python train.py --activation="swiglu" --init_std_router=0.00852 --norm_eps=1e-05 --train_tokens=804000000
Below are experts of layer 5 (counted from 0) of a mixture-of-experts language model. Rows are named router (the router's row for the expert), gate (a neuron's input weights, with its number), up (a neuron's input weights, with its number), down (a neuron's output weights, with its number) and show model dimensions 0-127. Each number is 128 + 32 x the weight over its row's rms, rounded and kept within 0 to 255. Numbers have three digits each.
After each expert's rows: "mostly gets" lists some tokens that are sent to it at least half of the time; "comes before" lists some tokens at least twice as common just after its tokens as in all text. This comes from a sample of Wikipedia text that the model never trained on. Tokens count by the router's weight.

# expert 74
router:126095167079117151099141119173104094149128141066153085158057175093148167118088142133151161117131116101165126141069162095148112145101095176188106120160124103152111181093171185090100136135121101129133077085119145099101099152088085141146092188169067169107155154122138148094136196126143171119157157146121101183184094132095131188099153107095164117159114097146102186085080140143110128141085
gate0:077093114115096161134105123150115126107154105175148105102120108072077168080124134141146124098086173130112110089099084116114097174156178136123149146131177076178123169144153128079130136149147147172104139149119086129118113167118127101159048114135115160154154145068124131059177085195148190122098109117157165188175102127172131191129129177095101130076138078135163194114172096086118154120142
up0:153106126099142118101158114073104161182080109151073137069202181145064194138150178089151122115161127140092098118144133129153135109202129086141127103109162130151140177162081085150162106087160092058123110119192121137132078106117121087077130087160116148096130152139173151098131134099210089160092093153118113121106110143122098080114130116142102115148103117137061165142138111106141180131179
down0:144145143129088160144107140159136100100143151139067083106125173100088050136119111118114095144149207181116080148065075127140124094163154084095097152148130123096193101075128165163145167164123086109156133136097130139093157060147116181114109122053170164114121195170122140116123138111166171119188115097133187140142135138099163124169138151112161166167143180131192135101134147098108166130130
mostly gets: "tional ", "against ", "oot", "ended ", "ble ", "ved "
comes before: "| ", "the ", "to ", "by ", "in ", "with "

# expert 125
router:150093147089093142089155095161101066156096114073156109120130158101179133161101165182154154104116175075113146170079154075165105185108094172186102117123131092133141165110135147091096141150148096138153087076128148081124118147096109194168062190166099174108163193132112140095117139094156142130138182137143080154155101137107106157091166130116194096137101101148108136172088138162104122144108
gate1:182111120076110114097109124106140077106183136097162116095160112112163110148152149145108141114095084108182091169080105178152167072157091140117134108163077031078131118163120120107143148143105104142128151100119173111123095139114130206138069190129132148148148148091119068114103156123098111138147109148185103114190167042116101120189138134173123117116174151108088133109118109107107093157187
up1:109114096108141130150109191112136085174121135127140156149098139145099117119124115154152123153113114105058095066130139083188119127218134099101108098102197157138084148140157156175146050068162162130196191183121133155110130128160107149156145086136111071132124124152203075131113124144135210136130146112111175138131155178156118111148135167154122113151109172140081099104179120144129177116091
down1:100172158149151180099126125104140165085134091092132118121128125134083110158111123124140188166104103151136094066092180119079157153165077147196178161110163192134117221117188125162088127119186066126106142109103141136143123096100107116109139110159109086126105204136098100117173133152068150087161124150137105149080117155136089111173134136174134092122119125112145118177169171096121116070083
mostly gets: "\". ", ".\" ", "″", "). ", ". ", "elec"
comes before: "The ", "| ", "In ", "==", "% ", "He "

# expert 14
router:132109177113092143134157098170128088134129120066137086164090173096132131167085134127137165116177162097138147150073155098128064117081115140179114093128146128167120177091141154102088128167150111116118084065116131080110092150137085168147085182180095196083194166135143158084137162120166134131144144167106086178155103116119140155142115077119149102151137110170086157134082178185100171158093
gate3:122087137168138148150119095181110112124090158107078136177062135185099131144071167095133136122134143114091134139111128096167129120107146134217104131122169107146150172158090154066069148136146171135181144131112160127122080175072097128107105139104086093105108109118096098139153068114195125182155178143110114119155164159112066090125091091142193181101075136180136109132097182155140149113129
up3:074130120157160092161116152141157163077162133147079124117067186173101125150143138151128145144152171098124166100061124091126118124105168091062110131079142165118136142154079122110136141095148206108142127171118117124152139129095125144151115148143091112145149118121100129111170066152140132230173171101074100141143120106154144154127069059196085144100139148140130090100116169173068178109159
down3:158129124105211093143055174118120093116110156118078129110102098151106108157094116094173054064157109159158061190115102169104120117157149090144158157108111182115129143118124117094118166162147096139187135116159075163109142113110107083084085059098144080111159138131147129135128122102163089131094077130090180051090111151150162138080140151142139126143084113153149070142134148166127097151150
mostly gets: "back ", "ood ", "ree ", "head ", "ouse ", "eneral "
comes before: "of ", "to ", "and ", "in ", "was ", "for "

# expert 100
router:145098199091077135081144090139080085153092164114148137155059142073165095149118155154146152079156118089137149162067174130148111180121089170157104135133154103146127174091123117099060168162128130110152115110103108127083118178102097196156082171157105154076173147166123121094134143108130116104130144139150134156132097080098086175143138105094152104172069076156114117149113144171081163170088
gate0:148135070135081150159125135118077136117115104174098168077100115027110115121151142116089123142155098095121131123100161139126148106131086128139105141104100122142164112155116135127111121146085192124102116098115104088074125199112106188173128140112108114099139168129228135075157131145154161095135136128124148132152094137146015169168144179118174107112086142165044106135136131104122167114081
up0:130128170140167106132087121174130195185134153130121098118216169134121143126109145163144099135052098126114129126167135114116133169126181185133120078140156080153079130156147131129158096114121121149110124102136148153150127110098159118125105112165113088202113083115106088142101120136141175128124141099080110125098130089117192067084095035119073107135207159116156146146134169080081093188142
down0:181152143190107097080177219180081138169117092161152155160128131105086151084060134032198102113156070143128106128103149167141129123159101124145149098119164156114141132070141132125163164149147104151152102132131101170119131108142139126127134127135085162180152126097081151069139112159134116164127146125098109125124181132136088152125191062127106128121173155111187115101057084131120134133107
mostly gets: "\". ", "\n\n", "him", "Sc", ".\" ", "Leg"
comes before: "| ", "The ", "==", "In ", "= ", "== "

# expert 3
router:120109195123088155098132103177117101151137122067142088148091185115150144148090139165159141125165154097132181141098158111141050109095109139187118092137143107141126166090131173099078132155151086132147070066110143104091093155125088165175096191165110205069166162120113168113126165109124142132159158160103097180152104109136124137106112126139136085174108104150058146115087175152097152164089
gate2:133122124182113133109139163150120104127134124097120069166072135121130087112144089175141104124104137120086182160153151120128092159107127064116104137084123118199175121191143183183099161126122121136080099095094108095096110148146096115131127182114110150114151192097113128088131149109125104090152151123158071192115113143146105136159094040136125138091113173125050186124090192060164125171140
up2:113112109098146160131141090115153160164143104159148073126094170054106128117172087160149156118143090076089112082132162076157122109106107090143101154181097140100163085101057124075131162138176124183151115164168150148143125156119139142092145098150109075083099162187150198177112176139132149114155166097062096079122139089087097088170130177124145109084169107163119134098169120149118141110094
down2:113101140122162122076139109055108096177153101123127172182166115140144145144153103132143109139138132202085136162084183118125124070152081051125102110144132133141121210098182146068096100157135103148124147085143200121141143105138101089109108131106091115148099175131136183059162119130078117103101123130178204145125100112173169123117170173132157092184105089135151115113122131140143076144160
mostly gets: "back ", "ree ", "ath ", "ouse ", "head ", "eneral "
comes before: "of ", "and ", "in ", "to ", "(", "was "